Weights of a small mixture-of-experts language model, trained from scratch on English Wikipedia: 9 layers.
Below are experts of layer 4 (counted from 0) of a mixture-of-experts language model. Rows are named router (the router's row for the expert), gate (a neuron's input weights, with its number), up (a neuron's input weights, with its number) and show model dimensions 0-95. Each number is 128 + 32 x the weight over its row's rms, rounded and kept within 0 to 255. Numbers have three digits each.
Before each expert's rows: "comes after" lists some tokens at least twice as common just before its tokens as in all text; "mostly gets" lists some tokens that are sent to it at least half of the time. This comes from a sample of Wikipedia text that the model never trained on. Tokens count by the router's weight.

# expert 9
comes after: " M", " m", "M", " Mar", "m", " S"
mostly gets: "w", "ak", "c", "ut", "k", "ung"
router:104085169150140124148152122147212098107133159074093163152090106066108196155066092130128088109113131077167081148080112098150117116134110151113125151105129185119124125109196068132078172144135116082159129112162076144130192185088156152153119147146161143117163106090127104114130130144131164151
gate4:159134128128108114121141109139119088085129138157113142091103109147081131111070127167212188116088110151174112142144105175110100077176106144113244188111103088129128138125094136163137098207099125189112078133149157120149122142137145157190136158049135168164116111132124131170079130114150162146
up4:132140146150202087098099126149203078118112109154121144129146174129161132145103132117128159129119075100216113131093169183121128109094167079190139165098135101126042133074104132132181141148100093070183159143101146122155129107136158124155077122115187121130186157157139137111101137136117184147

# expert 12
comes after: " B", "b", " b", "ar", "ran", " Bar"
mostly gets: " She", "le", " family", " building", " Street", " house"
router:107147165150088089130143134157153138136142097200105123068138102081071066140136167138115070092065119114110118119114188090145149113151122109121135101129192154108157124140153139163107158118110152166176105169121129116053148120157180074151165136154092108134173092118136154127071151112116121122
gate0:087118145169129147121098112102126146138109121125159158096123154076189172163098093086135154131136054175150094123105087145133161093142140097159087147184151170043093145146138125107158106144101087106086123102120088076192141133152176121167102173154115109095135084116159148169151162132168164121
up0:131115129157142129095129115132140095166128138181172150073163162173142161152093132117144137162139049194130112106090188155121135097184173105137111142171153166125139150127144066075124120209109136107128172152045082117167124133141189097092114066202052118113147099142100092175144160093162122128

# expert 40
comes after: " the", " of", " and", " in", "-", ":"
mostly gets: " cons", " polit", " Min", " Democrat", " Ass", " acc"
router:144134150090144165105196143153076135133105085117175128125114140180161166122175114105157163078124081117153058142123112156093145124154123150081137102152143119139155131140111105143124151138142099151132125059027052092122107159136126136075131163096104131112166096136179139112100191091195083146
gate0:191127090186168182121102120107159162176085080073079086100129152185132162139173088133143154128106090169111086125143092199179137139121102134096137100162129129150128115156096116098123129126100155089125104115106065099135107137143193126145114096098138176105154131104160217106182123165121146142
up0:089134134099143104100127154149121135072215147149099077139093127060123136110118141097154137087109131094150161165082074141172126114155084158092121137134180155170132101141124125209170116147177164125049057083126132173105113149159178105135102158178192112100129105144091126133095096113029170117

# expert 21
comes after: " ", " (", "–", " V", " v", " Car"
mostly gets: "r", " c", "ol", "oc", " ch", " Gr"
router:188121155123088103156146085107143142127096100114142192133150159159160079127096134116107196107084157095184103120103069116148152152182148174142087129123158144156148183067131137091107093119122127118123144118145138086143154152170132173115139058164161126128135096120153106143120159164134113134
gate4:144151101108087119172050162079137114098155132175104129153080155101098117137137173100151146211151098168130167131079133077138106085169148147157121157116138137122152187134151142108170123187156144108146133123180155129166129111137159125131173088114113112113160148183138108094066108118143146123
up4:157120169154169115095117073212122127159167120165099167229118103159078146131087133078114170148120146140157131125127138139192131125115097111147109115138111115124207203179137089109135135124128071103080158145217127163137132090151149140161116122130093107160117121072182071193083113146107140126

# expert 53
comes after: " Ch", " V", " K", "ol", " H", " G"
mostly gets: "ent", " York", " Japan", "ael", "ico", "ington"
router:132076171141155170091091084143143133115110176152172148162192116179103110128140146139136110131112186130116075149125101167195091159108084085121125114173164115145091189135171147170183094164089177146152137157152122108130103151185125121039155088133157110155131126126117039144109176053112096128
gate4:097154187138131115153124163154192070140111117120124136128107143178067210176118098154188160150119152098088124086143104128077069083112148112142145123122171112153067129081111138136112106102114098108148171145144169126152147098083138152098143159096112119116176119132093094155150137092140106131
up4:091104175134137132101144144119155100120133175091111100113164120115092152188194123132162129179094106062090135101141081159165169148137160140141133091126081116151178132124092209094075146089135179144148168169104141108155120072146142136062217108112150135114179160100099140052098116101141102084

# expert 41
comes after: "\n", " |\n", ")\n", ".\n", ";\n", "==\n"
mostly gets: "-", " includ", "-d", "–", "|", "===="
router:139124136105131109149121147150128111155105091116139166174073134160169054132137101097080096152078129173160163138081149095198122116167147172113125180106143115108144115169135119156085082128135130086059140124136156125162098161113130118112077055150166117129160089086136151142098167171149103151
gate4:176159155156133069146170155081145094141123143119127170136177066144165142202112156227178093138139133101152161135084131129094179097219066107152154113113114140165130121127188121099120060139087062152167106155147151127074156127142132212177099118084082138105101102179100157117130149100156154147
up4:151073070088096174114064118156115150108117125151154084097028119172077132067168091027095181146113070123115102077194102163117143125078173116143087126126143077128113138171070118141158153128173172056112132128134112156167158169104099056081115106179170119170161110078159122087151167114115111159

# expert 10
comes after: " ", "20", "19", "–", ".", "18"
mostly gets: "12", "7", "16", "25", "10", "11"
router:089160120117130180074178125091094178099190120152140136175135149116136139123148168089141121077155107174117178133137146130094167162139089060127140105095123105090112143059131092096105070134103175132156075166140142103205203158161111106143127106142109140185093151128112116100164166142174151115
gate4:158130092139132114144067158094141140097160071123134145151098156097141168122105164047120106112109094111119147118099134150107142177118128159076098153160187144128191171147169171184149141172113134126199140061101139140100178124120109129088085114182120135141159138102097173162154121113101185135
up4:172130107070158166097169130144096099117140131156097099141048125119083142145158130136138115160150145163140122087118168135165079090104167125159138097120125143122141136112157049109092142175114158148074140123154075121116124173118148095127114100155195099108094162164128129159092165144173097109

# expert 8
comes after: " C", " P", " c", " T", " p", "C"
mostly gets: "em", "an", "ar", " Man", " Char", "istor"
router:140074179169178142139174134095140156150114077132141166150121086229132142136129111113122115202079114131093076117134161154155132150172113098122106077191142141119182131113118106136099093128097189141086189114135146133119113085127133146188146143177128127096115088120132107092152139115076085087
gate4:149168099113154136141104166114088133119086033153120177140148093112123105129110134131096094144115151084113142089105144179132131134120164106137117157091085168120189178134120111216139083113162089112133128067123155173096123091115120123102141111169095153135122097169170097129115103097164132118
up4:135125111107112095140149199109113101138151112129146093147143096140074103097158098168127161100142098135035145122146086168127150127154115117124072089051138122112124164175160139084185164115142103113076097118140121161092070109198124143155102161166145154142167073141064149146096186134158157176

# expert 28
comes after: " c", " r", " b", " C", " tr", " ro"
mostly gets: " act", " work", " sign", " mov", " found", " lead"
router:114072122117127091119120184177167156154116076152123088112094125137115172081149142116092112155113081171091131130112113151182142088110128107169102125092174162088081153177177235123110118132129071104116116088137095126145163122171118077131139178129106129074110107134175177135113160172068093119
gate0:115124148109134137067158142057116144153166169105139125133130084120122116135107096209093126136044135157173130133086082127185140116167160133160100135161138115141170094155092098114198114112115175128090068145111134078126135128096092103112156113150148134085102152117152132095099124135167126106
up0:094139137125196122179178198110110022168139104120147113149097152104130112070120133093089154139092134132111092134094108110092160133156200195120065107142140156161158147103126162138118129125158160170123151109115135087144100193148108115124098163150107157121149173152105098155172128089148103185

# expert 38
comes after: " L", " l", "L", " Fl", "l", " Bl"
mostly gets: "re", " re", " tr", "gr", " Gre", " there"
router:122107088168111109029125099162160125122130124078075121117110068128118143108121130159107064093067117186116095147158189107110125121158097154096129116161123158147120168173087101106096101116092130068137164182151149076161132130142099100140129101050155155126156131125144159182164079181118161147
gate0:174115037123128107094126125128120161156150109123098129124161110102150137081129095131067142068092129129150095094110091077123163130083145099131134091101154096135105182076138171117118184118162097076119139173150125151131108147090170172078137173119141115182113135107126151153121200119127148148
up0:149066136143163108175160081154079099100061127117099162169134141118132163105077157155169178129078089103125137087106100185107147165098125140128076057150133141089145143164141099140120166094120120153089113080119156114102076113097147156192166116154131104136108189109151083152132128172076105155

# expert 63
comes after: " f", " F", "f", "F", " qu", "-f"
mostly gets: "ial", "ual", "al", "ical", " national", " major"
router:120152127148125071120157126153134111097126097112140116100090157176145190094122124180137122069187086128139099072113098110111091125119111098140179150125174119159082166166075145151144180177088098119081145128131131106123114149156138130094107123085170123169104083122130093182137087111219107073
gate0:135113107124148156097187116146143077144117119191066096104167128176197104210181144147108143133153140168126116121120146090129134132105186107145162154123178136058086139088128057180121097124133078159171133125103133065140121161113144093153149122113094168068157090180117076167133143144140130067
up0:146133070145143139163105083146195095133117133143167082168154136174122113133152137201149199103177101136117112090119124129110133107066095138120048159116077071078096079063206110147080121123144093126139103115093108105107087141116108137143157180097068163136188155174125089126186136153152144114

# expert 47
comes after: " |", " ", "|", ";", ":", " in"
mostly gets: " ", "19", "20", "#", "18", "17"
router:099142090141110151087137112145164109152113121155111152147091156151177100095088179125092150111089084165153155160111094107069170148072131086150128128178130156092091121105143120169134109117109162094092128119169166145099198139094118127167098094117099161136117148126107086155143141153189167153
gate4:140097091129179111096037165128102109126185132082138134112150102134146076124089127081177138099104087095144090171080131142095142086147152189157179140096141102078152126136162119089082146136175122117134113108138133103118133167151135115139170145127157151179084148129109088198127133137141167146
up4:141119160152151052084084098191099120106190132127130175118121097165094049141121131061131100112132114093093170184109156127143142112160122157169200086151161144087171110192201111105098120116121082097115146113142188141126158128146118072148191137183163144164133097154108137201113146119098087182

# expert 15
comes after: ",", "s", "es", "a", "ed", "ing"
mostly gets: " and", "),", ",", " but", " which", " &"
router:104161084090117078160111090098110121186158154070154127135122124116117087092122101139117121156163112123156188157140150203079125106099118153177129164107135105150156132120143103172210142143143168099163112113101163139147068135120178162084141059110126099141104088148117132078053121117111166101
gate4:132163163109108106101127148150138180138122138106140123101110110154160119137185092119121067156128093125115101120064122144096156195079138117149153204104144109109080149129097083101051096199135085106184199168120110178117083160163101077099114150168074105109103129140098101147188150093104151120
up4:124159041096131135105070119156112134107149140064122147159151099133133181142100102081139114076113118102114093076176110130178113068144177162090142082147162111172122108161167159116122170100114108113110116146078115209117113087130076139175168139159107198121141167086169110132133113115135052166

# expert 32
comes after: " |", ";", " /", "1", ",", "|"
mostly gets: " (", "/", "–", "′", "(", " ["
router:107119097095161131111149108107161058156139149167139150177163167148173094101113121097077197118087120133167172097134110080137158124129112139140140149145141147100096014072108136125107082090139089128150135099126128119096114155131149130149138077119127109082053171149081099118138141098100112111
gate0:146144135155146107127074144152127159143125130110176144157128109131137148146146112168114166145130100101148081130073133069153098127163153142112131146109119126170142144072099122059164114154178174155168119085172150116175105098126130124136125156110188101128105157103080123102155141087130130118
up0:116101172111127110137109153174119153115104118121120108100052096160179119170146132191083128157144123107169100068112095069155083191122129106091154172141109109126130091071117137108151116170156176119151129072151176106147105133114146122133150154109138150107141136111067186162130101090144100175

# expert 54
comes after: " p", " P", "19", "p", "20", "P"
mostly gets: "om", "ach", "resident", "com", " inv", " ph"
router:189119150201167159139153136023063098130119136117159091127135155143167118181178145119173122169210155079185135100096145106143142176140108158162152103148063096084166104132120112117099098137145130172080120082146147163060146166126161123150089113172143092096113132112122134090100157168112107146
gate0:084141135127110161138114137132096130143208081104081143086095106134123206076165109128128124125150180071129129129150142169137114114139100130131133136163044117138145117157115125098094204135091121115122084135102106080120135122132122189056098122097208151154134144136138182143159120132124131126
up0:127160088165087165141096091124129136149130040050115149108151150136099144148123065180109101122165164082222107126077114118099193123120155134117139070143160110128110152211087152158085147129118133126196145164164134109122119145133157088109163076106148187128135127119163184057110135137111115091

# expert 7
comes after: " ", ".", "–", " (", "00", "10"
mostly gets: "4", "0", "1", "7", "2", "6"
router:123116096128088165157140129102135141078194162172173156138118142096165158158148175067131084091144153115091138158128163111114120123158061151166132070187106139105160138086133125084109162096113108069211115116134162112141112149149158126124170113173155120198040142136067110138155163132126141139
gate0:141080158118071139120142109136114103135128139024079102083077141166187121147166127110103142077101122104136122161188116130104175078148113102140111178173078148157148123116070186184098152181130130161108181094156110075119062145064140139102120145182108138168113112111140160101045148122111095137
up0:198155129083062115095117078164166120138127096089107153131024195118122165058159115085096077120157145139075120142138130126135109152095161116110143159136128129165112098142143167145066094085133151163141107149117127163135095116116105124095137128146141103156128101079094076119110182113141180167

# expert 30
comes after: " s", " ex", " S", " dis", " ev", " st"
mostly gets: "or", " un", " consid", " prov", " int", " sec"
router:170153068122108160139152168115102130159120077095132114109148144142149103120144115112101073113163071124130163120122096082053115132148190145152143157125114148168114103166096103094121153136157150106109120153178118146100114139134082164117099130191120088122204123142171104134174095155140073107
gate0:078150099127155134121165150198101168110056191175158076158185175174092156106163105147104155124155167138133132115153103153086095110085169113157164115111082131136142097141113172114159124116139124124113100140164150142129134144176147062140091151154163135109137224145138103181080122105136151070
up0:079189144152136125156153127188114125128161143109124096148154153173123112159139104124166127102130111017126147083158120127090112068170157161141090132098099064172165110206109120121110123114052128162110102145172162162106108113088151124086126109119164145179181140125141136164110060141142172127